config.toml
num_hidden_layers = 10
hidden_size = 128
n_experts = 48
experts_per_token = 1
d_expert = 128
d_shared_expert = 0
hidden_act = "swiglu"
moe_layers = [0, 1, 2, 3, 4, 5, 6, 7, 8, 9]
router_score = "sigmoid"
normalize_top_k = false
routed_scale = 2.0
balance_loss = 0.0155
balance_bias = false
scale_expert_input = true
init_std_router = 0.0116
lr_router = 0.000985
num_attention_heads = 2
num_key_value_heads = 1
head_dim = 64
vocab_size = 5493
norm = "rmsnorm"
norm_place = "pre"
norm_eps = 1e-05
positions = "rope"
rope_theta = 10000.0
rope_fraction = 1.0
qk_norm = true
attn_scale = 0.125
tie_word_embeddings = false
parallel_block = false
init = "uniform"
init_std_qkv = 0.0347
init_std_o = 0.00776
init_std_up = 0.0347
init_std_down = 0.00491
init_out_by_depth = true
optimizer = "soap_variant"
learning_rate = 0.00429
beta1 = 0.95
beta2 = 0.99
weight_decay = 0.047
lr_head = 0.00979
warmup_steps = 53
schedule = "wsd"
decay_fraction = 1.0
decay_shape = "cos"
final_lr_fraction = 0.0
batch_tokens = 65536
max_seq_len = 384
doc_mask = true
train_tokens = 431700000
max_steps = 6588
dataset = "wikipedia_en"
Below are experts of layer 7 (counted from 0) of a mixture-of-experts language model. Rows are named router (the router's row for the expert) and show model dimensions 0-127. Each number is 128 + 24 x the weight over its row's rms, rounded and kept within 0 to 255. Numbers have three digits each.
After each expert's rows: a language model's description of what the expert responds to; "raises" lists some tokens whose logits its average output raises strongly, later layers aside. This comes from a sample of Wikipedia text that the model never trained on.

# expert 39
router:135188115116145154158112142129134133160117134136117117099129130120144157137141135101106158117072134121117134150155114157169094100118139105125190160124106091140153098142145127130167156131123077170134097085115110128122138140112132105160158125113108116126117120150134083128140160136098151200138108121135112135135163076122054160138119113135129142103144111173118114099111137146142126114152
Word stems before endings such as -ing or -ers, often after his or their, such as writ-ings, act, serv, compet, work.
raises: ",", "ing", "er", ".", "e", " and"

# expert 24
router:141170146158108172133106138189149130138144102150098132086151120143163161128131133162093166156107108120140149100130086138151122113131084114152132148114134135130136140147144160123138143137152117148114093100143104126126140105088137135115184123111142121137128102136096134160128200109130128181179091138134132136108190135107097131124148130140162120069106111156139138115093127146137110118140
Newlines that end a paragraph before headings or new sections, plus ab, Ab, Mc, opening quotes and dashes.
raises: "\n", "S", "-", "W", " |", "M"

# expert 18
router:144142153158115154135112153145173158117124126138101142118107120113123144157087168146120141111128083097138177155118086130171104115158137118115183176126119143164175088133096160148144191147148129119141096137120115113122130102105129160143148108145113099092116101102103120175132156118097117147113125124148122155115176114116089167117142149124161139110152100118112137124096140122105148096148
Surnames and surname pieces after a first name, often in sports tables, e.g. Smith, Johnson, Waltrip, Wilson, Crosby.
raises: "-", " and", "ing", "le", " of", "en"

# expert 13
router:117150123129170151091112117159131140151136099125075109093110109128161113136143168149104152121136132117149121122115113117138132135145103124099159154168105120119147129163160175078171128155143140139107122126090113066100137102120139152126162108146107095108106114122139133132176133103096132177154139124108137142151151127132134170160143166136114099075155093159138155101081142160125153119121
Middle syllable pieces such as is, or, us, er inside words and names, plus raw Greek/Cyrillic bytes, as in jur-is-diction, abs-or-b, Tbil-is-i.
raises: " |", "-", " in", " and", "ing", " to"

# expert 42
router:097136137130137169177114136139131139157150144135107105071136109116151152131085154149145166139119126086131130139140122178131109139116125126105147165144127120130100090133107154102157162143136134152117087141082116116108131135102128187132130113127113096120116097107097136153152163108133111162140093149176130121080170117114092158105118130137114099114110089138137131095111101173108160078105
Competition and club name words in sports text, e.g. League, Cup, Championship, UEFA, NCAA, Naturals, Nations.
raises: " and", " ", ","

# expert 16
router:134150153137117182126114129168116128136155058124091150133147112091153151158136134121095142147102111113109129081139134163111126112095098126133160162096145125162130114139107139116145174140137136133126122145113130126146148128058135130153127109128096115130088119112099131166139166107130117186177157126132099138147178088116133129141120177130155104105125102151121101107116106157121180131129
Name particles de, Le, La, van, et, des in French or Spanish names; "Order:" in taxonomy lists; of and the.
raises: " R", " L", " M", " C", " T", " S"

# expert 27
router:117131122156118148153097136149168185135142113152142127108110141094174130118112137117139150099107112087150163145151091125146126107117135131148157163110092094134140126168108119120142152119134122141131109120127164103135153113089123151116133132129138145108140105115105093153141140093128110169147136132115101128122198086071076146158146165157132089118193092138181125116136106145122134128140
Word-initial capitalized or lowercase pieces like Al (Alabama, Al-Rajhi), com, expl and ele, mostly in place, personal and team names.
raises: "-", "an", "ic", "t", "i", "g"

# expert 43
router:101161135147119123154092156173167113132163152138117132120127108126173150149166109119102153110131116095156142159157165138154074140107104133102125111115133129141132120171139140122138170147141077194150138131125107111153129089101132139115141119149117142110134097169139127120163162124092090171152096146175127153093178120123099133123164119129147115104134131150134107127108139134102122079114
Field labels and line breaks in infoboxes and lists, such as Personal information, Occupation, Listed height, Current team and coordinate marks.
raises: " |", " was", "-", "u", " is", " and"

# expert 47
router:109172114135165153171132141165130147107112089127101131125128103107139124117156133144110139109179136120094138125114150163134095119143108106139167153136138128135154094146109146159181157139141121142128139149133105090143136116074116167129137136110149119089124098101062140121143153095089122141134129072119108148128192114116100151144184155126099090109163108155148117108109121125126136143123
Single letters or short fragments inside words after pronouns or stems, such as she-l-ter and he-n-ce, plus un, Har and as.
raises: "-", " and", "b", "m", "s", "it"

# expert 45
router:116122128125149143114117148158154123101153114119133111070138085116161129146121145109070152108154110104146142121094143134131149114155103132126174151138135148096137109135108155127113127142171152152156104093131125106123117096091146148143149092152141104106082136145101136142122181127091107120118065114127121156095149110111164179154141139169099155094144147114147120117084098150101148132093
Word pieces containing c, especially sc, cont, disc, at word start or after a prefix, as in cut-sc-enes, sc-owls, cont.
raises: "r", "re", "ap", "ra", "al", "our"

# expert 15
router:104149127163128160115112131122151150123146115104110115104118098090112144125097128116146128119101106104117161161148144147157080123146108117125180137141138107113147112111131164100143145143132097146143070138137081128089107145091117154144125143132092128113085132135105145140167148110092110152167077146122147142157189100074118150153143139182111096099146117129127100083117151120139140109112
Opening parentheses fused with a first letter or year in release lists and lineups, such as (U-nited States), (199-3–95), (A-lbum.
raises: ")", "-", "W", "D", "3", "I"

# expert 41
router:117126137157136180149134111150158153145109110141125122123158081115134161136107137117123129146122142111154163132117139158160098167123125124118171131084126107157112151136094143100150133125164096151121128154163133078121135113110102154120155121102119112084135112113109160143157180129136134178137065109183124140157140095143105128153144157121175134111093064152139115128098131147106139116135
Word-stem pieces after an initial consonant such as f, p or b, like ert, mer, fund, fac, cop, as in f-ert-ility, E-mer-gency, cop-ies.
raises: "i", "-", "y", "s", "is", " |"

# expert 46
router:127139114179164175134125156138131158133125098142102139124130132114106156138128131123127163134090127101143142150127136131182088136118110147086157154104128101130129116109090132139138144126152134152140078135145075109097167111101154148123130121134128108090137099163082134148130130099101154211145129119129144135096166104109106180165106148155157132115156122163123122124094108169105148131130
Words such as War, Battle, Air, Force, war, gun in military history, plus car and syllables like Mar, Cor.
raises: "s", " in", " and", " |", ",", " on"

# expert 26
router:138171152154086148157127160154149179120153131107091129079128137131145123128120171127109134142122096115124148125117100176137101109131120148125174147110102131126116140127106166110104133157149103168136150108109105147138111099115122141109141124135135089094088123103120164170141193102136118164143092113149126165123147145082103168143133158143138102106168110145149106128108142116082163097129
Standalone numerals in tables, scores and statistics, often after a pipe or semicolon, e.g. 0, 2–6, 47,233.
raises: " |", "-", "+", "–1", "/", "–2"

# expert 40
router:128167136181105164141159142114140155155120097098099106091128104114130152146113146132128170122134152081104128128085084183173118120146136102102172173136120152146117122162117130100146147153176132159108135133091099128110112101105141163141151098117129118094133119107124150143148161109115111143130085152121141146144182102121109160151147121145143137106165120121135131146082127104137130083121
Digits in numbers and lists, and middle fragments of foreign names, e.g. I-35, Taekw-ond-o, Bob-rov-sky, Tendag-ur-ia.
raises: ")", ",", " –", " for"

# expert 25
router:131169138147161193136141159182130127163140126130116146104167109123156135149091127161103180161133180139130116162120122174131099111131099138143170159135108099144162127119102145136156134169188123153128108128104095101096137123121105149116140132113110115133134135109104129150144170160126100199162103135143094138148146117120120148122147115128132138120102109151096110108116141158113129152154
The piece "and" inside words such as fandom, verandah and Mandarin, plus score pieces like –1, –2 and award-table words Won, Best, Award.
raises: "\n", "y", ","

# expert 7
router:080182122173125135112145149135164123165144104126125126073138124127145137125131158109130149123118128094136161140131118174139111122123112130136199161139112125161126080128099152134147150164127135173157122138124089073113117105119128138157137121139116139095101098136133127136151158124066120156137126123133080188107131102109075131120167148138137119111117116138168101094132110132144158114121
Pipe separators between numeric cells in tables of election results, sports standings and stats, plus semicolon-separated results and "(aged".
raises: " 2", "\n", " 3", " 4", " 7", " "

# expert 33
router:118168144137126135139132149143129144152132135097140151120164105117153164157085138106102139128134130092112148146119083138160074080114119094124174127144126130146100110142110139091132169172191091136112110140115083105122171131108139160133130117103122100131099109097127154169178154121082124164142118145145116157125176116110113164131141136164118117079123100125142146140113159128112121117125
Word pieces in place and street names, especially "ou", plus Township, Street, Avenue, Washington, as in Vanc-ou-ver, Art N-ou-veau, Rocking-ham.
raises: " and", ",", "-"

# expert 12
router:123127145155146164153151160168141163127115137129117150106148155144177145128108128137139161133139156078143164123152087148129115095110129131131173117132117115153145086147148156102119147127152089180164109110125093122166138099099107123125145126087121129116098116142084147120152145110117093156174085090121119128108145142113064144149130163110172125077144120116138106124102129144100134148140
Short words after the, a or in, such as out, off, rest, one, two, north, south, plus word starts like acc-uracy, out-flow.
raises: " and", "-", " of", ".", ","

# expert 5
router:130138143136113155107122125137122131131113141102086129123139077122169160130145157125144143163124118078132130119154115131099135113116100136113147124129108145174100146147089165101165171183147137138098143129100103096138132115071131138156133100103098116097098128111124116151147203126103140175190122129110155143132125101115135129163133167135121108118144143142107139073078132132104135110118
Word-piece tokens ending in e, especially a lone "e" inside words, plus Ne, Re, Se, ste starts, as in se-e-urial, overs-e-as, j-e-eps.
raises: "-", " and", "j", "en", "il", "g"

# expert 3
router:114144150156148160135107164116156176110121126100111099090147108103150166131132177163087132119125140115121137106145100173156128125126128120118150161148134109141136127174113164154161160172159095133140139125107108087093124121092110166113184123125136091097123127136112110133164164109109107161107132136127103126122201082115100150115145153159140121110130126137128117105096131154114119095144
Pieces of romanized Asian, Arabic and Slavic personal names, especially consonant clusters and syllables, such as Kh, Zh, Yu-j-un, Ov-ch-ynnikova.
raises: "it", "in", "um", "ing", "al", "an"

# expert 44
router:076118136186152175141109134148115128130131106162127138115138095104131163120081147084137151106103126102141141124134108137151114104146107140127140148173131104149088112109112127129148158152160096146126135116142095084119130102094146119133155144086106105116116110145108109175161168117094107161165105117160119140092130114129087142136175146117175113095157109134158147101084133128105149132147
Nouns for people's roles or relations after his or the, such as friend, brother, son, president, director, Count, CEO.
raises: " and", " L", "s"

# expert 21
router:105145168175120172116142139126126168165118128131117107100132095113113155111123156114089128111135164103113129132122113118168113123133137134120151147120109094135123122159109152123130149147168083183150140126094107107100154113087129127150151116140115128122112105105091135123129190128086115166145064106134106138110132136089105151126144127135154108092173130145163152084080100146100165126125
Year numbers and year pieces in dates and ranges, often after a month and day or "in", such as 1992, 2014, 194-7.
raises: " |", "-", " (", "\n", " and", ";"

# expert 4
router:113126128163169151181122129167153154169142112117064118116141082103185147160133159157153168114136133107122147111179128156180116138101095144108169145130138152130127135140140142121132147141161123136151087105133110094115115105122131109136165113113135105108100129102106152172119171127119118175131135091133121136093157124118091132137138146143148119126145130100119116090096118155092160105142
Single-letter word starts, mostly B, C, D, F, in place names and proper nouns, e.g. B-ahamas, B-ath, Camb-odia, D-ragør.
raises: "os", "ib", "at", "id", "es", "oss"

# expert 11
router:122161144168094127137124152163124143146171107106104101092124082079140141129082171145083123165096154100115162122157138131117104120158122126136141147065153103129114102137137140109132151171141127166122120106150140106119138088125110116144133102085108089124119108126123112167162172136112133155138115099157121160120175103088109144137133190119165128098118108147122124133108112127120120115121
First pieces of words starting with v, p, qu or similar, such as V-ocals, prov-iding, qu-oted, often in music credits and lineups.
raises: "in", "as", "is", "ow", "o", "."

# expert 2
router:100149154139128143155123141133173137168121133132121135133148107084152159136112163129113125103143127106160153122129126169159116116116113133121144163136106120128125098134070148107115181121188095140094140141148091121106107119093124168159145133114146089111146115125134134168124137144149151179121101123166063154137205114106125133137147172100128100105122129125128093139121113126162135099126
Word pieces inside foreign proper names and words, often after a capital letter, e.g. Ll-op-art, L-op-es, G-mb-H, T-rop-ical.
raises: "-", ".", " and", ",", "et", "l"

# expert 37
router:109161118160137152156126134152108122166136123151110113097160121106127130155101144106068119102129087122123169109137118158135107108130121132081167132100093106166161120147121154153146150173116120173139091120129104088148112127103114144126132143120083097092137114134075158149160156137137123161158112134117111181089183149101114161125142137149164097123140124158128134123100143138116131127096
Words in chart, election and sports tables and headers, like "United States (RIAA)", Country, Result, Bronze, Turnout, %, and table dividers.
raises: " |", " and", " ("

# expert 20
router:097187128119119154122100147148157163133147132153102097088110102082113147138082156151098112117110120131130165098161135172148131126144105135108177136117125137134144089154159128113142120124144144159139113095115154094155151099118096100120144105114142151102098107153109131131122154132111126157120085095162120144095153104081107167115136136176145151088129083089125098123120104127105139106116
Lowercase consonant word-initial pieces after an article, such as tr-ue, r, d-agger, sl-ave, str-ength, rel, pr.
raises: "ig", "im", "in", "am", "ut", "ent"